config = dict(
    hidden_size=128,
    moe_layers=[2, 3, 4, 5, 6, 7, 8],
    router_score='sigmoid',
    balance_loss=0.000984,
    vocab_size=12027,
    beta2=0.95,
    batch_tokens=65536,
    max_seq_len=512,
    train_tokens=481900000,
)
Below are experts of layer 5 (counted from 0) of a mixture-of-experts language model. Rows are named router (the router's row for the expert), up (a neuron's input weights, with its number) and show model dimensions 64-127. Each number is 500 + 25 x the weight over its row's rms, rounded and kept within 0 to 999. Numbers have three digits each.
Before each expert's rows: a language model's description of what the expert responds to. This comes from a sample of Wikipedia text that the model never trained on.

# expert 23
It responds to: Short inner word pieces such as it, et, er, ic in names and words (Alam-it-os, Ait-ken, m-it-igated), plus hyphens in compounds.
router:470483482502458498534508471538463498517463491509488427484520509495524534500528552527534482553490487495504509530482511501509503492510505521509495523508513477483485496506482490498539551501530469
up0:547527506485480487528527483547490504522493545493468489480499497542515527465502506498524479537489496487497528527460514510499483488483553513475462516489524505519480494522514490512493512509518474
up1:484463474529482496483485455476535535481481536484516500501487474500485509517498522503500491495507488498481533474509495492508473493510496541514498479454460474534522521496491508519516500517520447
up2:521499532504493504497512511483509554501479491506553464479504512498495558504533500509447501518470471502528520483484503500518511471490497496496495523510510476508488504478527491484489481455510492
up3:504494454480491489510504497539479476523509525523492476492495506464517508510541491476484498524457530517494524515484508489473514517527502438463509513489512501482513475523546508500489478521509501

# expert 26
It responds to: Standalone space token before a number, usually years, dates or minutes, such as the 2017, June 23, Allofs 20'.
router:482500526517462510525495521525499530498475507488485481467554518488521526495510546504505485561470478515510479487487524509502506471492514515482465543501495508474529493466471487537496550477503444
up7:485545485500482469521497521494514507522477474508516518494505524530465505530453493509485503494490450506512479490467501492512509519518462506475535461488502521533541492497516498532506475552524505
up8:547495542482497464519513484502496498503468469552476481479443500489482492571471531504517491505526487471522487493507508498528520465548503476460485539457499496501573502501487475489478476515517501
up9:519498528577510513497505533544491448485486478498511522443485520528499500473519542530481519500521508455514471497485493474469448477533510521478509498482483495550464487497457506486482501467490498
up10:468532515452505478507528485490469494472519515458488530532509497506543492496498503502530531517509503477493527468466502501476493471478470536485508446530539472500493482477495567452493532475518449

# expert 42
It responds to: Mid-word pieces like oc, ec, ric and bullet points inside infobox lists, including taxonomy clades (Monocots) and population fields (• Total, • Density).
router:498480473508469479520534480528478514503472529453460449500540542493492516456535522498507514491485500509504476515485456507514506505507490535500481544506510556493510501458466464506508544509526492
up0:477489517501493465526546552490514505507487539490507502509493484466500520483489530504492536504504523500486448504498507507542512513488512508485429492546536526469529524466470510523486494520547490
up1:521515520505488484520516473527513504483449528475508494533469496493516503478523515503492500532479486484486461504527488513501462510481495501491469465492440479500529517469467531501521515513461521
up2:509481484523513501537484495531479533523473484491505453498518511542466515464479501444497485530481468497475522497465503523532501487518523460452482548502496531492468503529511492544489484485561531
up3:509476488516485506481508559520493472455473507498484502515505490513498538484523519486459474500475503473511471482495496502530508484510513493548473505547516536470525485515505514471499516523437502

# expert 32
It responds to: Capitalized first pieces of words and codes, mostly vowels, such as E in ERP, U in Under, I in Irl, Al.
router:491478505478482540539517512515485491523499517486472458490548512478507513524506526542487510549445458520529473518474513489518521472472540503506469529544482498502499507516479484505480543486535483
up0:493441521540481502498529505525496505493465503519493491540537460468472506548459548454546482502501526463522461475478515528514558503510502480490505522503448447492512498502455458476482481501523480
up1:503487508487504497499509479487522501493503468504534505484523477458525531497470513544486427551471504500516525516447494513514517454450452491504458499516497528524533544498511491484497546488481507
up2:544520517552508478517463513481487476496510524525473534471530521527484494491518477506449532463503521504518501519458473472477507478491509490557482481525492523485497452552473497544514459461456483
up3:486468505491495504522464529497498518519492530477521508489537493486478535517494514516509504511487491480512492489496489540495538500523532489483479529544452492501510535476505486530479524508517472

# expert 63
It responds to: Plural or final -s endings on nouns, often in table headers and lists, such as es, ers, ons, ins, as in Wins, Years, Less-ons.
router:471506492511464508509527502532514521491475499479481450504562529492516520505499507498505495557486483500517474483472480512500494451452510534495543543526495499506506499484453485494528533485523460
up0:530482556510479534489508467481503496500522508478496546496472460497526515480485505524517476486526512514517482519482529518499480467494481455483465532514508529511534474480480504469461540520524529
up1:524523487490475527505494493497532511504509526491467515488480487448459500519510515499456492524512491457495528484465507474545520493506535527476497510464496509511540519498466515506562495520520507
up2:492511493494518449488516504519472523440472497498505525478461504460538521537475533492494492506460538468479461509487503500507480507542514542496495495562545529505515511477495537480496530520462450
up3:538504505474477459525508484554453489484504545502506481490485460511554493470484497466468479524488502469511476484496524518550488477507510455487495535483543504508532482541481516491526512514502515

# expert 6
It responds to: Closing parentheses, quotes and brackets ending a parenthetical, title or formula, often after years or scores, as in (1988), "..." and }).
router:476484507496482504530518525519479553477474493505483459504539503493496511493509527487531508553496460522540480514479469515478520495526507502515502531515498494482506488498428513528520517476476488
up0:534452525470510525462533476524493463542469469512476536511495486497489531507493503510540520531529485463503507558521467474516488519538502456520536534520476545515468484498476481500526487481516500
up1:554505549503490527476534500521519501504510473507486466471511464532497469477487517543536528473497504466498494532527476496502528515466487489494500494452455496478491469524454522512522529479525513
up2:552465524529476506491464479487501507483531500449501474502484495478501495510517479443507499509532485486490526476506528532465526543527517463516557545525517459486529515498521533466514507530511507
up3:501489467503516479489517499566497494473528541505498520435505462518505481467478527480456549512521471500512503499475471485521484487525485512525500522501543493516494453536508529508495483502494510

# expert 16
It responds to: The preposition of after nouns in names, titles and quantities (University of, member of, tonnes of), occasionally within, across, between.
router:493481500507448510553514504525500512481473487494488474463559515526527516475545510495509523521485487504528477538481508495479500446496557515525459520466491505493512482462459498505539541481509451
up0:503460518525511459458524489484464490517541479511507521486467496519506527472443470518491482539481527445474498496459520515504509469445547502556519501472463486513541521512481509487548476508468514
up1:513496515489544521492542533501469491514521484502483509506470458535506458495474539541524515508522474499458523482454498480485504542463482518447506500482498494497522499500536479477510494484459524
up2:430515455486503497509520513518492514474503521513508516505492511437506543490492505487506517483493533495508485522474478461457513502530544514461485495549490512511511522508506535474514470469520496
up3:469487507477536460474480521469525482507501467510452514524499481548509495504507482534470495504488509517484505515524482514483505520519505523492489486491509527493524501517478536499497459511504456

# expert 47
It responds to: First pieces of split words, usually consonant clusters or prefixes like s, t, dis, exp, rep, as in t-issue, disp-ose, trans-c-end.
router:507487496481430502509519522513502495484473507459516491521528544484516512535513487517491528521489485484512484510477495546503493519516524526500466527495480484439518503467471514514503521480486452
up0:507482543481496442495519496518479540463496526502501514519551505505522501498423505530501501521518500511485489554494472510497492522546470509501455475522510494519522509486494473448519536472518510
up1:511497458495464509487499500532517491484481520508504555487470514467492517518520469467528501510492452482489497478501489506506509461498473514493459516468475478547498486501503522476456470516502477
up2:506501504468508492500487518509499510481508521483503480477465491513487499456531453505472555524526489484478466487536512502511501504483510513516507498510464480484477521489481534481442478486496522
up3:511476506502485485524530526480506532484527524470486460507491488491488532470510496538472509498555525514477426484507537517511500502500517490489521533499532517494513506492485521524526463470487519

# expert 27
It responds to: Single capital letters B, M, L, V, J starting names or words in lists and tables, such as B-ricks, M-émoire, V-ikaas.
router:477502502453476522510522504514496483480489507478503506504540482481498524496516529493510475543477460518544486539480503522503536500506529484530498512522502516510515498469455488526539534470535467
up0:481523477543495512514490527490496502523518514476504517485542514499532515482533502495507479492445470533527491488490487490493524531550498529504487512508539519477467496517497468484521546516542490
up1:521516480498515441534490518504503501479505520506499515484484498476533538520481479529518477507479477496557500490474544520497505447550538501488503493475449497487517500476499472464471520493516518
up2:489536524465487515530467514524511505496492475473508522499518513495499464472537496511488498480522452514455428540535514526514509475489470512523490526490482542493484486489500469507504508528522509
up3:500503476521476511514480508548509477550502450531509518460502528467501520502479487537505472525537503530550511487497507488512499531478526509468502521490460465516473468522456526458455513515518495

# expert 14
It responds to: Cyrillic, Greek, Arabic, Thai or Bengali characters and word pieces inside foreign names and tables, such as Lebrun, Philippsthal, ত্রিবেণী.
router:460507497535517512547511470493496547494458496504468485474541520479539505486501524517501510546478473521499472540484488499496489504480512512504525528522483501472482471496459494524536550480498480
up0:507497506484488497530469532530489507505516494481505512451510520488517474505498503483512486521480481425514502424497476500519505511532508496490486538522481526506529510493522496544501492548471510
up1:493487519517492475546454471509483540493496466456483509460474519507545517507543519503500483473526482500505512500515525516500507496548513466480471510505571471537523475492486520472521513475494499
up2:546493465484476485552537496449478488498488505480480464516500504484490529468513516566501493496470542491536497484487510489510468537518518535487481510492506523539558516517502515468543478526524521
up3:490445530480500487505510492537506525486510543524460537475512458537541506486514562490524472539488466509470540487522494521528512472475506487527495495533481500483537512482517507471497498486498520

# expert 29
It responds to: Word-initial prefixes like un-, Un-, Ex-, Con-, In- (uncertainty, unlike, untold), plus hyphens and en dashes in compounds and scores.
router:494492509532470538547510485514499522508477476516453474510531533491495511520524531528507477543487495498521492506465477520489491498469488530513474556514502494491510523494483478523522534491515445
up0:554506524512489508530504504496482534478510462488536491530475469458534486537519451490489456524474492486534494522492517545475498449524484475513536566499475490499528519533459480482502519492519474
up1:472521518476503500529461480499516487521514533496475486514548516506490513513485465469510534505475511482496546502482492487492477558528473522475462505506550518529499527505460489535528501505498455
up2:507518512514485503534524503526506473497531475449453497498488495528511525496512506497515449495499485453508528514508463534565510521521464512508481495534512532506533482490543463451470523527450523
up3:533438536476480485492511507510522503524501492507535505536492496483509513520471519502528521513464518527481535490505517496481525504443504468478515540490470464521523472466497497478489495506471469

# expert 20
It responds to: Single-letter or short word pieces inside names and words, often in lists and tables, such as Con-v-iction, Chit-r-ashi, Saf-r-anek.
router:508465498481465508531511471500494522488487469477493489495552506471536528507521534525508516528504454501535498524489465523486507443495523500489526522495493508469506482466466474493518543470461478
up0:518503498522510460500500521504475477520504508498546492467522485482467509537482533519520457513432487461488515499498566554463560502498530488537548550484532505483542511507482492484532491524438499
up1:527446506492479515521501454489543519504496503485518461516499485434530502551514489503556504563465523467493518466465526482513535516474493497476518518498506457531481480501512536491473501511508525
up2:512498477466517510496493492499504542470460510547448519527487539507559511449506478542468475517510506493535484538541470460520489490496511493527472485550489499502487467478484513493507492480423504
up3:517490494535487519508515500465484528496520532461486476518487508504489437502466464506473460493477528529513472516528522485513468512504520468546476494518520462473536479468533486491519490502487474

# expert 36
It responds to: Single-consonant and short word pieces inside foreign or unusual names and words, such as Fahd, Tanzania, Konkurs, Jagodina.
router:488482513500479496503502482511481520492468496475492458495549494532496521495528506542486514523468485506530482487482481476482523471495550486534469535506505477501512509499463500473508522473523507
up0:475498469471495467492514467494487512502523512523486538441476490481491554531511506438501476518482544557512475503447533495539486494523499490539493500503502499468540521519513495503550493488456521
up1:513497529548485489500506523512508466492483507471482467494490497538489513466461541495490522511522505473486499508531495488479465462532508523499476475470505464485493526503472495519516458500518462
up2:459501532523495520460524501553486505495488538496451445472479494537507504460540522454495508480521495487504503467488490472528544453479521518491504537544484464519570485478501472485531487481497504
up3:483487505500517491481529480511505444448451501496467512502507517504509568534533507560471493465500505532520488490465474478484517471526501546480497489511477536491458549494475530491515496552510528

# expert 22
It responds to: Short opening pieces of split technical words, often biochemical or medical, such as gl in glutathione, s in sulcus, cl in cloaking.
router:494512509500447491543537508509484511494466514489496467495542524508527505493563515515476508532503453519520493494486473504501515476508554536484462497513488509500511501456453504547523543491471454
up0:481518477463516467452475520555479470541496503484478517498512473522474505515513502500482466501487481559531537522454488514476519513500495527476511500520529545517536535462479520523474445513483459
up1:462489463491519478481460522533519501507506506531510463461470497526516518529494465459488493534461507548565519515507513492476502522493487470495473507495445495504497513495537557518426488460456507
up2:491507485482503507530473479493506499488512459497513501489497488488474463472511479479517518504460530516478496503447490494500502534474541477500473511507525529529496514468496504486498480542490492
up3:495456502502506472518536505525536565521498507552463538475481514459505482518519480510492519508500487479473499525505522508501528507445467542485477472511497460505487496484499523481477486539487487

# expert 40
It responds to: Abstract nouns and their suffixes in running prose, such as -ation, -ism, -ience, law, policy, support, use.
router:491485518522475489519524501530501518487465508462461494481546506483492494482501519490532515562456504529517464515470496544482527486510527521512510541509483501492496501466456518502517516481506443
up0:511475488506514494497503479531520431500494480509534484493460497500524465486470495515463484541507519537464484510486511551501466520499494495514505503464489513441515453459480523528522486484471483
up1:486511516539491488488555492513475510507518540483456490495486515569467533549484510487488493489457507508492506528473502547556488499488463476475494489526514479518542523491513494483525513491511496
up2:519462485495498510475489560507495481550517503528468519514461499517536482484514493508528515555494508514558509520482514444493514524525501534477492538550522539496505456533501484458479521464533503
up3:483498513444532497499526500482482514522499499486479499506508534505479511547522467504472521515525493489484442503542540473515540501495473476495492488509502515520468515512474475479495496479508488

# expert 15
It responds to: Pipe characters separating cells inside wiki-style tables of sports, music or place data, typically after a name and before the next value.
router:492508515508466499562510485500516517490455508506482455481553495513497491495523523524517493562503481506513500506481502517486515475476486514528484554502513485468499488502465460529472538486511451
up0:470495510528509490487503460519487550481507481515511496539500486507523556465459535524535528460489486518480497475484479473482489474498482521530549494473537498452480440471435504535507484494499496
up1:530477498489498521466491486504492516486476527502476488517480506538535490495494527544544539473543520490516514505517503467516523517435489492484481445509522492514507485476431493480509492515478481
up2:530459550459503522501484505477468525498505520491524494494498478515545479479501517506551450474547511502503524504474516486502525480494475458498466509548517523491453491508497495452496480542474527
up3:502513518516491535494515480500447505516439528512540486463499507530516470535490478538488493494543509470468519458499499485529508471491474501497496507506506515493480418499431543493509510536510537

# expert 51
It responds to: Byte pieces of non-Latin scripts like Thai, Chinese, Japanese, Arabic and Bengali, plus degree and minute signs in coordinates.
router:487503496494513516537514496481511495498456496511448468475555514492503507485506539496474477550458474539493466484468484526510512468499522517534505542501491511469503506496475494511488508492484476
up0:507518470502502515529519499491506489483471520502514495511504501480519528502529524490491452514495504510480466483474521456500496502500526539510507552447506471492470477466488540553523528447464522
up1:514492568529525496500487486467495478480532483501501531477470453500530492483514504514472491477486501512507502491507477556486526532515472474502518520487474507476536549478498509483513500508523516
up2:514512475533493530461525471477519535468442545489449496490499530481495474517496550535481522506463488499510484479441490472488487495503539483504497485479484483489504492517476506466512492496530468
up3:519495475488513522531495514470532505439509531474478508494536505505445480484529556455523531509454481452502480508464543495495505476471498489525496505534478508494565498516492462520536525492468537